Weights of a small mixture-of-experts language model, trained from scratch on English Wikipedia.
Experts: 416 squared ReGLU neurons an expert, 1 pick a token, a sigmoid router.
Below are experts of layer 7 (counted from 0) of a mixture-of-experts language model. Rows are named router (the router's row for the expert), down (a neuron's output weights, with its number) and show model dimensions 0-159. Each number is 200 + 40 x the weight over its row's rms, rounded and kept within 0 to 999.
After each expert's rows: a language model's description of what the expert responds to. This comes from a sample of Wikipedia text that the model never trained on.

# expert 15
router,275,105,234,121,178,196,192,233,179,225,265,230,164,207,237,152,241,211,209,214,153,226,139,215,281,202,145,245,206,232,154,205,140,236,194,220,276,171,206,260,235,241,259,249,180,125,191,175,209,125,233,216,180,206,210,204,173,186,258,242,196,203,208,176,196,144,138,220,206,238,192,201,156,163,192,136,145,157,190,214,208,145,131,213,173,178,189,194,235,176,155,148,141,111,147,170,180,268,224,165,164,245,154,236,191,215,175,212,153,216,231,195,220,227,231,163,288,168,159,226,199,232,193,175,214,180,244,221,182,255,190,164,132,205,169,205,181,176,217,200,143,233,145,226,241,273,217,262,253,214,145,232,285,149,234,157,266,207,123,238
down0,182,198,239,147,165,173,206,232,214,243,269,245,280,207,232,211,161,267,181,197,243,216,296,260,241,162,191,201,279,160,199,210,152,268,195,212,228,219,176,274,228,97,241,161,228,170,152,212,265,161,170,213,189,207,148,206,150,204,163,223,256,213,209,237,122,166,224,173,188,157,168,158,217,164,117,184,186,155,169,197,231,190,188,159,263,141,213,158,229,196,202,179,202,157,207,238,252,212,278,188,188,241,174,161,170,239,252,218,207,201,161,227,197,218,202,194,279,261,180,210,193,216,232,185,228,262,231,157,256,164,206,173,193,239,97,332,216,183,183,216,191,145,251,215,194,206,187,161,165,205,216,178,179,143,259,190,244,225,119,254
down1,237,277,179,217,245,227,160,182,248,148,186,264,166,150,143,215,136,199,210,251,216,118,267,200,163,206,248,113,232,156,185,229,178,168,184,209,164,130,191,219,119,136,179,231,160,225,250,163,174,247,237,157,122,259,177,192,198,232,167,181,272,220,166,249,178,181,163,181,214,198,231,228,197,181,113,141,188,183,161,204,253,200,204,135,167,250,197,167,214,183,194,216,160,259,161,181,251,179,127,262,225,177,205,177,205,150,213,176,234,265,222,205,199,201,238,129,233,132,232,292,160,182,189,194,220,196,248,194,128,226,222,191,144,194,205,250,190,79,190,183,232,199,210,233,136,262,185,138,186,176,196,233,175,278,240,185,209,200,213,206
down2,135,169,262,174,200,251,190,185,202,223,163,213,217,107,185,164,156,134,197,231,218,221,238,160,191,134,174,255,193,64,239,227,130,182,203,224,228,247,273,209,128,255,264,181,186,222,256,256,126,170,162,157,154,189,232,209,181,242,163,201,147,227,192,211,192,219,264,158,185,201,197,178,82,226,147,211,179,197,252,185,222,191,247,227,172,252,235,180,177,75,237,253,221,173,126,218,211,236,156,218,152,199,207,218,168,173,155,189,136,223,160,254,163,182,269,208,232,162,182,203,225,168,174,194,235,218,259,181,231,256,170,179,237,251,235,206,166,220,207,176,188,208,206,208,201,203,188,212,271,228,211,121,207,209,209,157,145,143,240,226
down3,174,167,154,223,214,268,208,193,158,154,146,241,219,252,287,195,117,204,170,183,124,216,133,202,152,241,115,218,221,146,215,154,224,233,232,181,204,234,211,237,181,230,198,199,185,145,194,200,249,196,226,208,209,191,190,150,170,237,215,181,203,241,174,180,224,241,126,287,244,173,167,163,209,173,223,227,138,209,238,90,229,130,208,303,234,228,225,160,198,217,171,158,273,223,188,232,152,176,223,227,181,172,212,204,127,194,271,219,181,193,314,200,138,257,153,221,235,263,171,202,234,179,172,187,206,288,211,183,228,173,202,228,213,196,247,248,224,172,204,237,135,181,166,144,277,216,213,217,161,203,233,240,220,109,255,179,197,174,162,205
It responds to: Digit tokens in dates, years, scores and statistics, e.g. 200(9), September 26, 39th round, 7–5.

# expert 4
router,174,253,198,145,201,258,137,156,138,170,153,210,236,167,183,268,137,209,234,151,214,262,274,191,195,212,289,212,224,231,133,203,257,172,168,218,159,225,167,199,232,176,227,207,157,178,164,232,216,249,232,191,285,267,239,240,253,217,157,217,301,248,158,153,227,243,220,172,267,263,157,230,160,215,170,167,289,198,258,258,254,205,222,211,184,175,170,202,199,251,241,210,213,175,234,181,210,144,185,256,198,161,195,172,196,167,260,183,214,136,171,209,212,199,272,146,248,117,223,223,206,140,111,180,215,204,191,170,202,220,184,138,293,248,231,176,207,186,225,202,261,161,215,195,178,217,175,194,191,210,119,180,169,212,245,241,231,169,216,258
down0,195,182,162,204,198,271,245,124,264,184,177,200,168,272,240,256,245,228,213,215,209,173,155,234,262,221,235,211,214,223,97,232,193,174,168,122,195,157,115,172,219,193,190,216,213,192,222,232,142,203,181,202,233,146,233,186,190,198,183,166,260,183,196,224,102,143,136,197,203,173,155,220,158,225,188,248,138,215,154,194,198,239,161,179,196,263,128,166,194,168,199,122,157,179,211,184,170,226,220,188,217,240,158,183,206,208,194,231,221,131,217,130,203,223,261,130,172,159,253,223,198,191,152,130,190,250,130,207,221,186,250,203,309,162,149,251,156,188,240,235,187,155,216,201,199,207,138,193,199,187,160,241,163,156,187,245,105,252,107,184
down1,159,220,242,182,236,184,195,255,221,181,177,249,206,225,268,207,220,178,188,174,185,231,228,230,191,274,226,143,257,236,226,180,233,265,178,220,272,200,184,157,163,94,238,131,221,212,258,205,170,155,201,235,142,192,175,210,238,205,165,252,234,130,213,167,242,195,163,185,168,94,213,178,228,198,233,235,201,244,226,245,145,155,228,130,213,198,157,160,216,176,219,238,187,168,295,244,174,134,217,199,178,178,92,255,258,230,161,214,127,157,147,235,201,164,188,193,210,189,287,168,171,229,205,195,250,174,192,184,162,202,161,266,154,194,163,219,200,165,155,181,150,273,210,194,219,178,203,260,230,284,262,226,240,210,125,225,167,260,156,213
down2,294,199,227,208,242,170,124,264,244,209,216,210,225,203,136,236,162,266,203,195,202,235,174,146,116,249,147,151,182,181,111,148,231,227,215,180,134,169,178,205,230,175,242,195,224,214,213,180,211,206,258,210,150,168,235,188,237,213,181,219,139,179,299,252,261,219,208,184,275,206,190,223,246,241,196,241,157,185,229,212,238,225,216,216,198,261,204,224,166,171,260,191,150,252,169,162,148,179,192,226,161,141,168,299,281,246,178,231,158,165,122,174,256,234,167,234,174,278,268,243,200,253,166,128,145,153,189,189,246,213,230,149,221,207,180,181,209,216,168,202,246,209,141,194,158,190,182,221,211,293,174,180,168,245,249,168,178,184,223,228
down3,187,161,231,239,236,227,197,287,196,233,147,257,152,162,218,149,169,146,124,223,179,99,164,179,218,187,244,212,173,197,127,180,140,171,243,150,159,187,204,204,212,210,136,164,188,205,259,176,241,165,154,209,232,245,209,297,185,196,214,221,154,206,249,246,154,232,236,215,234,154,243,250,196,269,223,201,210,196,183,115,262,209,160,214,180,161,180,251,183,224,185,201,188,182,249,255,202,183,181,222,167,189,122,174,270,149,193,120,209,224,186,216,185,186,180,200,185,205,260,197,194,225,251,204,216,157,126,183,96,162,189,193,178,107,233,207,255,183,164,223,188,253,147,205,148,262,135,194,127,125,244,228,221,224,162,186,223,258,150,171
It responds to: Forms of be and have, mostly after a percentage or subject in census and definition sentences, such as were, is, been.

# expert 9
router,246,164,232,191,250,162,152,209,175,220,167,194,180,258,210,274,174,194,142,231,175,241,179,174,141,195,229,149,186,189,201,266,233,189,196,235,183,212,135,227,241,197,188,199,263,194,122,249,258,236,191,194,221,244,201,242,180,243,245,171,229,242,166,147,202,206,225,198,137,171,187,161,191,252,252,173,231,228,172,149,221,181,181,207,193,143,198,275,202,224,196,198,251,214,177,222,280,198,156,190,241,255,167,192,185,186,184,252,253,228,241,210,148,231,150,184,188,189,250,172,194,142,188,156,145,118,181,257,124,234,220,232,80,131,267,214,207,178,198,188,242,240,235,212,160,255,250,159,145,229,243,185,193,298,287,313,160,220,169,169
down0,153,215,264,239,169,223,242,221,212,198,180,225,150,198,172,220,242,168,201,215,181,213,142,154,261,124,113,179,202,224,206,213,198,168,236,175,157,160,173,158,174,219,172,222,167,198,191,197,170,232,187,265,205,104,190,199,156,200,261,173,209,215,195,195,201,257,223,193,225,149,156,170,197,204,267,249,226,239,217,194,149,139,192,142,266,241,195,196,163,206,185,290,209,225,204,146,212,202,233,285,162,294,278,155,173,113,219,234,226,199,199,177,172,250,248,177,199,254,214,246,163,207,242,238,241,214,299,257,171,235,248,277,239,218,196,251,250,197,157,209,165,270,155,167,255,163,113,272,195,159,178,210,179,186,237,178,173,168,280,163
down1,259,215,227,186,236,189,202,200,275,212,234,220,214,192,189,216,246,165,180,206,222,180,215,170,192,160,149,256,167,276,180,223,147,205,118,203,138,214,189,211,144,256,191,214,217,202,229,194,162,167,188,130,249,125,353,221,305,219,199,207,198,204,147,185,181,238,178,241,224,146,286,211,176,173,203,253,250,173,229,218,204,193,249,226,303,183,187,265,241,173,162,170,172,150,209,180,179,140,186,162,204,72,229,231,122,226,155,244,207,195,188,174,219,218,229,244,223,128,231,190,219,239,197,145,257,136,184,199,234,193,195,187,210,173,226,179,178,180,213,196,213,152,313,230,155,178,155,238,178,207,190,276,168,225,200,188,230,182,201,173
down2,152,201,163,195,213,255,292,191,211,140,301,181,155,124,230,151,267,213,264,178,171,177,179,183,199,233,197,266,180,161,208,122,189,288,272,160,250,230,165,220,224,177,279,209,194,207,155,151,215,199,112,230,180,284,161,225,122,196,325,179,231,199,179,102,184,215,224,162,159,186,209,303,149,135,170,154,202,228,212,213,211,197,219,160,188,206,218,202,256,183,187,210,187,179,229,222,149,245,154,253,203,167,229,156,190,175,175,227,148,238,223,211,218,170,207,185,185,177,195,178,225,162,182,180,148,218,165,219,164,230,193,215,154,223,210,210,227,126,238,168,218,288,266,198,227,214,258,208,206,160,155,187,235,250,203,207,205,162,238,168
down3,167,148,185,186,185,193,222,139,252,194,146,193,197,194,238,212,257,231,212,168,209,168,226,187,219,195,176,95,195,185,205,203,233,142,200,163,233,167,165,163,135,279,151,252,205,236,144,229,128,219,226,130,212,193,207,254,220,265,150,200,97,151,150,222,174,165,227,209,159,140,212,202,262,192,211,138,278,239,238,167,168,183,220,170,307,165,222,216,258,111,199,183,205,236,268,214,248,153,207,213,195,174,185,201,160,218,259,208,259,259,159,248,259,177,193,156,154,215,230,145,256,234,150,228,167,206,228,214,136,224,218,217,155,214,209,232,222,148,257,246,154,264,200,171,246,290,241,162,187,203,193,243,183,260,206,159,194,155,168,204
It responds to: Colons after infobox field names, table pipes, list hyphens, and "the" after prepositions, e.g. Region:, Department:, include the.

# expert 7
router,203,150,209,203,241,192,232,160,229,151,166,174,227,221,256,232,260,191,267,185,261,233,192,113,212,126,301,123,182,239,159,173,168,117,235,216,222,192,237,227,209,204,114,201,305,185,172,230,242,239,152,223,199,189,271,280,182,122,206,187,222,193,184,197,246,125,204,142,166,223,235,178,194,174,170,206,236,211,169,205,230,198,209,212,287,154,212,208,182,233,133,198,219,250,157,234,196,223,167,210,205,188,224,182,209,207,202,187,130,246,249,263,214,223,212,171,155,212,183,167,158,217,250,257,204,280,218,236,190,184,156,166,172,234,194,240,257,168,165,104,216,158,227,186,217,133,160,201,187,257,233,245,169,150,137,225,265,228,236,261
down0,246,173,123,198,171,202,255,249,200,248,115,274,149,191,150,174,169,200,196,135,200,230,204,158,237,253,215,180,146,224,238,192,177,158,230,171,196,237,208,171,158,198,135,151,245,299,306,236,228,222,256,175,224,220,162,186,260,219,211,153,148,132,167,137,191,167,239,239,192,168,182,222,211,135,223,187,179,233,179,176,166,283,145,171,224,206,241,160,218,138,199,192,194,240,237,148,254,240,135,144,234,202,257,206,229,195,201,190,186,207,167,187,186,184,233,186,193,162,135,112,221,152,256,188,274,188,239,282,228,185,193,159,206,245,217,247,265,197,245,160,200,195,143,191,103,157,131,165,211,201,183,204,208,194,189,164,200,227,198,127
down1,225,184,167,178,192,251,159,216,341,165,197,243,160,205,194,165,226,165,117,218,228,256,151,226,172,199,174,173,256,171,181,217,169,148,194,243,201,226,134,262,188,182,249,209,138,251,230,192,132,164,88,243,239,151,246,227,159,209,196,209,193,216,179,176,239,202,231,258,287,222,171,168,194,192,203,207,274,210,250,219,152,219,121,147,199,124,301,178,164,239,172,200,207,188,181,196,187,196,190,274,198,177,211,179,198,250,227,174,232,204,179,200,269,236,182,227,125,261,178,224,215,232,173,202,242,167,143,232,195,146,232,139,161,182,205,156,259,211,186,164,177,174,231,204,202,95,150,158,196,119,210,238,252,208,241,200,216,166,212,236
down2,182,155,265,264,168,205,189,144,241,182,173,169,209,225,176,185,195,187,208,114,125,239,165,222,191,201,172,159,222,215,270,115,185,226,191,221,205,174,180,166,228,200,273,197,226,217,167,280,231,246,212,198,272,172,252,202,177,265,193,198,261,219,244,224,245,212,196,150,226,141,155,200,127,236,278,228,223,232,150,187,251,191,165,178,230,171,108,213,220,201,196,173,275,137,145,188,248,142,212,205,96,236,214,226,188,229,205,193,148,224,151,170,139,189,215,256,85,201,191,218,222,144,208,230,174,255,266,220,162,189,153,289,204,183,238,148,258,178,214,202,154,219,235,233,213,130,213,175,204,177,205,183,206,231,248,242,253,233,241,249
down3,172,163,156,150,205,163,232,261,148,173,221,141,167,181,197,174,200,175,240,243,168,221,164,173,238,221,216,214,210,157,262,240,102,254,209,177,230,208,187,115,195,191,214,194,115,221,148,196,244,251,173,166,208,172,186,175,228,179,188,219,233,272,207,181,214,147,227,183,175,268,176,241,287,195,205,139,175,184,262,232,216,231,170,184,222,199,203,160,264,213,216,173,211,166,200,208,246,347,264,247,252,217,198,230,188,265,161,155,127,164,217,263,192,236,158,191,230,173,141,204,126,207,216,167,206,154,160,250,173,203,184,127,206,193,218,170,210,140,144,287,239,180,235,218,276,195,212,266,226,306,233,203,232,178,160,204,217,191,216,159
It responds to: Word-initial B and g pieces inside place and person names like Brisbane, Stuttgart, Bengal, plus line breaks in infobox lists.

# expert 18
router,125,220,111,179,136,174,221,253,250,256,255,246,215,169,181,182,198,187,154,235,204,284,272,225,229,273,157,236,190,171,259,164,166,199,219,196,218,186,193,172,192,201,186,211,233,229,211,209,208,233,192,234,168,162,178,164,194,247,151,218,152,206,145,181,138,193,205,202,210,238,178,173,233,206,230,232,137,201,236,170,175,263,191,202,142,179,291,188,185,126,176,242,213,143,188,233,198,196,138,184,161,203,190,253,271,207,222,105,218,154,256,192,204,160,322,263,112,242,212,167,251,253,243,245,226,191,166,196,252,139,218,215,249,204,143,188,265,198,168,137,234,273,194,224,181,251,224,267,258,197,217,230,210,210,193,205,231,189,285,197
down0,141,179,212,183,128,215,194,174,178,211,115,126,206,152,192,153,272,151,198,231,250,180,184,216,276,271,175,262,96,196,187,191,228,190,147,186,172,242,200,205,246,197,274,239,263,214,217,224,235,187,222,213,208,246,202,235,191,229,167,191,265,202,188,261,240,223,135,211,174,192,190,231,177,154,211,215,199,200,222,191,154,141,158,159,224,237,133,101,224,216,223,228,217,118,149,191,179,228,165,179,261,251,159,132,187,179,216,165,110,179,197,176,156,255,199,202,240,185,214,189,113,239,89,233,144,171,222,210,157,158,182,242,208,192,232,308,233,180,239,156,169,193,157,161,220,219,180,141,213,234,166,151,194,231,213,233,149,203,208,209
down1,192,247,213,212,150,214,162,248,203,260,244,197,175,268,191,211,197,218,199,143,148,315,219,163,182,224,214,171,240,318,194,268,180,210,229,184,179,192,210,98,231,241,179,117,166,208,209,169,216,242,187,190,200,183,197,205,152,161,213,232,169,244,157,183,176,217,278,199,234,133,196,215,251,185,214,129,266,163,221,267,113,194,172,193,193,216,161,225,229,199,224,232,221,149,155,217,124,232,219,179,226,155,234,211,239,262,190,168,192,170,237,189,233,212,176,154,195,177,243,160,177,162,159,204,188,269,182,128,242,222,212,142,171,206,269,258,177,172,184,209,233,140,216,203,130,240,164,200,211,209,217,130,197,156,136,191,266,259,313,230
down2,234,190,197,207,178,162,173,268,215,154,134,222,242,159,207,165,221,235,196,208,177,200,284,168,237,246,164,201,223,167,185,313,308,182,212,179,140,230,274,273,177,144,204,197,159,213,216,263,159,233,168,249,249,189,199,204,162,217,158,221,219,186,219,147,213,214,191,178,248,176,149,256,222,172,129,246,233,207,167,229,188,163,187,314,193,207,231,174,237,279,204,194,142,218,196,191,215,221,247,175,210,253,238,181,178,209,264,196,216,201,270,155,206,144,226,185,194,148,207,278,235,139,178,238,226,168,169,189,217,122,238,197,142,240,124,212,132,251,198,228,215,245,187,207,237,216,209,217,264,90,173,272,205,182,198,155,143,210,183,171
down3,227,215,253,204,241,244,198,174,161,287,200,199,269,162,275,152,222,200,124,205,201,131,261,222,194,199,217,200,172,179,207,202,226,134,186,184,265,257,229,207,186,178,217,160,190,170,173,190,285,219,154,203,174,104,171,160,200,233,187,247,226,229,189,191,209,217,195,124,195,267,149,216,202,186,276,220,193,222,160,264,140,118,165,186,201,167,234,151,212,102,167,139,173,192,183,189,166,210,161,178,175,138,129,262,117,218,252,147,198,290,183,200,163,226,222,237,241,213,173,132,221,254,215,190,208,184,206,167,170,207,187,144,259,176,232,227,168,197,162,125,171,188,206,195,124,152,241,225,222,235,172,188,246,179,171,171,256,109,191,161
It responds to: Inner syllables of foreign names and uncommon words, often with j, zh, al, e.g. alg-or-ithm, R-al-uca, Dam-asc-ene.

# expert 30
router,134,138,235,189,238,256,210,206,198,247,159,223,227,121,234,228,220,140,148,247,203,185,275,118,169,242,221,156,226,221,250,194,260,195,239,194,197,181,210,251,195,210,215,200,190,272,214,182,225,147,205,273,226,182,152,211,165,119,254,204,162,151,130,126,259,226,208,144,222,172,271,161,216,165,168,199,201,235,227,203,278,205,179,199,175,204,213,179,246,197,189,237,238,163,116,184,144,166,260,171,182,184,232,176,161,254,218,202,210,231,149,205,148,275,132,167,226,216,178,225,205,163,183,191,213,233,210,266,196,159,233,207,331,204,207,174,201,165,133,127,129,234,199,106,177,145,177,234,195,164,231,253,212,166,190,180,209,211,180,255
down0,178,195,175,211,258,160,193,255,250,202,155,165,202,173,176,218,213,153,203,185,192,188,262,207,250,231,183,183,194,219,268,207,250,135,215,230,159,238,140,248,112,135,172,179,192,159,290,181,214,231,222,226,172,75,155,216,189,164,229,198,319,191,208,194,226,208,190,225,208,171,232,168,230,208,173,151,217,166,180,198,232,179,94,173,227,234,224,204,178,133,240,185,143,144,196,227,220,148,193,257,195,203,180,181,330,239,129,248,277,181,179,180,172,201,195,237,229,240,145,185,228,188,239,233,153,250,128,232,165,161,225,215,249,219,179,181,244,128,262,169,221,213,179,154,258,213,182,223,279,228,190,244,188,177,214,232,207,206,211,129
down1,182,190,173,347,120,209,239,209,154,219,207,96,277,195,211,204,165,244,231,195,209,188,145,236,160,168,211,217,142,174,170,236,257,226,177,201,243,167,172,236,207,137,159,164,225,200,200,189,190,201,191,252,182,167,295,205,282,142,225,198,184,174,260,186,161,160,221,206,266,218,180,219,133,185,202,164,167,171,192,139,226,205,180,214,240,162,213,194,212,140,139,172,178,194,153,251,214,252,197,213,224,159,192,217,162,225,177,218,272,122,190,300,265,163,221,243,141,241,237,185,171,204,148,157,216,204,167,184,192,138,179,164,134,171,210,186,158,166,148,208,230,245,163,182,250,209,164,185,205,226,148,176,133,183,159,161,287,278,200,206
down2,230,231,183,180,205,237,156,261,165,179,285,190,176,172,209,310,269,136,187,220,159,210,283,210,175,144,189,255,124,211,181,160,247,152,208,189,189,229,186,208,164,221,279,207,209,237,232,172,215,172,181,216,217,133,163,184,224,236,162,109,175,161,135,207,177,171,191,171,243,226,232,216,178,196,178,216,235,162,160,128,217,206,173,234,201,212,141,196,251,219,199,248,100,180,211,195,244,226,206,273,185,165,207,251,194,209,187,177,120,213,148,219,171,182,245,160,161,225,192,193,238,154,261,161,194,208,204,250,146,195,274,219,210,234,222,227,179,144,257,212,111,257,193,96,222,215,234,147,227,179,269,279,235,272,169,201,180,210,255,195
down3,229,251,234,172,195,213,184,163,235,211,173,165,218,218,272,179,217,194,181,152,197,178,212,219,191,157,223,181,235,190,151,111,231,178,217,292,179,230,144,173,220,249,144,227,249,197,132,127,165,193,141,215,215,259,183,228,225,175,130,242,157,151,157,194,325,224,132,213,180,252,229,218,221,209,217,247,168,200,255,153,197,159,192,189,166,224,342,172,235,165,216,180,204,232,193,221,182,256,218,235,184,158,224,183,167,255,197,215,164,185,209,249,216,210,240,253,167,236,144,255,258,91,197,266,209,177,197,230,196,181,183,330,216,198,234,190,159,191,164,197,157,220,207,215,198,207,185,265,107,172,206,176,211,196,191,158,248,229,186,141
It responds to: Hyphens, heading equals signs and table pipes right after line breaks, starting infobox fields or lists, e.g. - Formula:, ==See also==.

# expert 13
router,189,218,154,202,187,215,232,250,175,160,214,214,204,180,219,145,254,180,204,193,224,205,228,354,246,163,170,299,194,188,163,176,188,203,181,205,218,154,221,202,168,182,184,229,198,141,267,208,197,144,259,203,123,95,226,184,249,272,93,176,211,167,253,234,198,224,198,206,219,196,229,184,256,191,228,248,171,231,212,103,182,202,164,259,120,178,124,189,191,174,205,199,190,243,243,213,169,102,214,219,205,215,158,208,178,284,175,145,161,137,278,215,218,209,291,241,213,185,221,209,244,195,177,284,230,185,178,142,201,210,263,153,179,212,204,240,240,223,220,162,211,210,147,180,181,184,204,203,258,132,225,226,184,184,150,195,202,210,237,217
down0,129,163,130,137,181,254,196,165,224,139,211,224,142,209,184,268,194,220,118,173,202,199,201,142,332,158,186,165,275,155,152,242,168,252,129,122,246,225,170,126,193,169,203,246,161,213,178,265,204,201,275,212,201,176,189,199,204,198,106,194,177,212,224,206,200,215,155,240,116,174,184,224,289,125,210,228,252,194,204,280,184,256,168,134,173,186,254,192,154,190,194,185,198,201,178,241,181,198,182,141,175,220,211,194,219,203,222,164,170,221,164,191,200,223,253,125,274,207,221,215,299,188,221,237,147,151,170,205,207,260,178,158,272,225,227,217,202,240,181,185,222,171,225,195,225,177,268,218,206,176,253,184,206,180,208,209,237,215,140,202
down1,223,213,172,203,170,223,167,158,282,263,208,247,192,141,152,206,215,187,234,166,162,119,63,160,233,139,147,141,218,180,165,241,158,172,248,177,197,289,209,155,113,287,265,167,214,227,206,182,225,134,221,219,222,190,149,255,230,237,162,182,191,234,181,180,168,220,210,186,187,298,200,137,230,252,132,198,182,219,179,206,171,245,149,197,221,200,232,317,201,166,211,244,186,153,179,211,168,143,173,199,237,230,126,223,209,148,185,279,238,178,165,142,201,212,180,162,210,179,201,270,193,196,256,239,249,230,172,201,194,158,172,210,168,172,244,236,208,230,200,153,194,181,225,150,158,226,140,175,141,213,189,225,228,159,185,248,219,187,227,243
down2,145,197,130,173,180,235,201,156,179,195,139,138,155,203,196,199,159,190,238,198,167,231,196,180,226,129,173,190,192,104,189,165,174,236,197,219,152,181,198,231,197,246,203,167,186,227,187,264,264,195,253,146,174,167,176,233,168,189,215,194,232,192,131,259,221,139,117,232,220,166,190,97,156,166,215,177,259,220,190,246,197,139,235,236,240,155,187,228,203,206,233,164,246,231,259,198,159,174,234,133,157,149,203,172,259,257,256,191,163,165,218,145,220,195,189,222,211,148,180,150,175,247,198,187,171,209,268,168,200,235,233,240,114,207,177,294,221,200,158,237,214,112,211,209,142,149,163,214,157,135,252,255,305,174,147,237,264,228,217,213
down3,196,260,137,235,166,185,139,241,182,183,193,243,214,263,183,108,151,281,183,167,115,204,265,244,135,204,188,205,205,152,232,242,160,254,199,170,244,206,157,187,246,163,98,121,179,218,190,191,213,210,161,201,182,285,184,115,148,199,155,218,196,195,226,182,193,296,172,207,220,256,216,241,150,162,145,175,244,235,196,194,205,217,137,264,200,159,158,197,131,185,274,213,233,123,248,147,218,129,245,227,215,214,132,221,199,224,148,191,175,277,174,222,143,163,182,229,176,183,203,217,214,182,190,144,248,239,212,198,222,149,226,167,212,249,202,204,252,223,167,200,126,192,174,193,191,194,268,223,229,169,192,177,184,238,232,241,258,138,233,202
It responds to: Opening pieces of ordinary English words cut mid-word, like p of poverty, super, pre, un, and f.

# expert 3
router,131,201,183,207,188,224,250,229,271,155,269,261,237,178,200,180,199,153,192,161,207,218,230,220,294,202,200,165,217,198,318,157,184,216,162,213,185,224,234,207,156,246,184,156,179,167,293,221,182,266,222,241,162,151,159,114,211,215,85,218,117,185,210,175,180,227,236,209,227,164,211,281,247,180,211,219,166,168,214,217,150,147,194,222,153,195,267,182,228,137,155,143,185,201,230,225,192,158,173,204,203,193,168,167,212,236,170,192,186,161,208,152,208,142,209,205,267,193,136,221,167,264,257,216,221,249,219,166,268,163,205,141,256,207,219,194,191,173,207,150,186,161,182,190,215,211,163,163,228,126,223,225,212,167,166,166,207,221,353,207
down0,184,148,187,240,157,142,249,248,245,224,178,130,223,142,250,142,236,139,241,235,231,202,210,202,164,271,219,284,187,191,229,107,245,211,195,229,265,213,228,162,229,228,193,199,266,188,172,146,171,195,176,214,185,240,226,205,288,175,215,276,229,235,92,253,227,179,169,148,213,220,229,212,101,228,183,154,269,201,183,179,172,260,244,207,206,240,137,148,206,167,216,162,218,140,213,258,115,256,204,211,189,253,183,174,196,187,191,157,184,235,200,239,210,170,216,174,99,161,123,203,219,193,186,256,168,165,216,227,286,230,224,160,181,227,206,232,201,209,188,220,208,227,186,237,230,156,98,206,201,173,169,203,169,172,130,179,175,251,192,205
down1,111,207,206,164,187,151,190,219,273,203,211,166,182,231,128,207,256,180,162,199,217,182,189,199,242,201,155,185,211,237,229,247,256,269,259,169,194,182,205,235,233,152,140,221,222,160,200,162,155,253,219,226,217,187,208,159,195,179,187,205,252,276,218,139,195,163,249,179,193,200,229,185,203,201,208,221,181,188,210,234,230,196,196,163,143,188,214,160,246,147,136,201,197,234,206,245,231,182,228,132,154,193,255,162,157,234,237,126,202,170,230,219,180,189,242,120,231,157,260,195,161,158,126,101,330,115,211,220,119,180,201,257,124,241,153,191,167,190,290,236,247,223,239,171,247,180,133,184,189,254,215,166,193,213,212,262,151,190,129,211
down2,144,146,165,156,221,161,261,214,188,230,318,178,310,224,195,161,254,188,267,202,198,157,192,237,180,155,225,221,208,159,139,204,161,157,199,170,260,146,241,230,205,195,134,247,197,195,214,172,209,237,165,235,185,203,185,183,159,261,206,236,197,191,233,198,164,184,218,148,216,111,176,132,94,148,263,205,241,252,106,173,220,187,126,193,258,213,203,199,224,208,183,218,231,247,185,178,228,197,147,250,275,183,210,235,219,174,225,175,177,230,239,138,235,192,254,174,167,201,142,185,129,160,116,196,214,274,273,181,238,145,277,177,154,231,197,192,223,174,200,135,204,165,215,144,228,164,185,219,200,194,254,186,195,197,264,213,207,174,201,238
down3,138,257,178,255,177,216,148,227,184,254,102,204,142,167,219,183,203,246,214,204,145,203,146,237,204,185,223,158,224,186,105,198,192,223,215,154,196,176,184,203,217,94,158,227,200,136,198,239,141,170,199,209,174,187,217,253,209,196,166,243,233,234,258,167,179,211,233,141,179,185,196,176,201,183,212,215,196,242,135,179,179,205,197,164,203,153,258,176,114,165,265,251,242,239,208,187,119,192,215,246,235,164,160,273,264,207,213,168,222,143,248,172,199,232,209,181,165,142,229,158,263,166,211,183,179,181,250,237,197,171,212,166,196,244,211,116,175,262,280,281,216,174,294,173,171,188,132,112,124,228,203,189,189,197,128,195,206,157,218,147
It responds to: Syllables inside transliterated Persian, Arabic, Thai and African place or personal names, such as B-akh-sh, Isf-ah-an, Bur-kina, Namib-ia.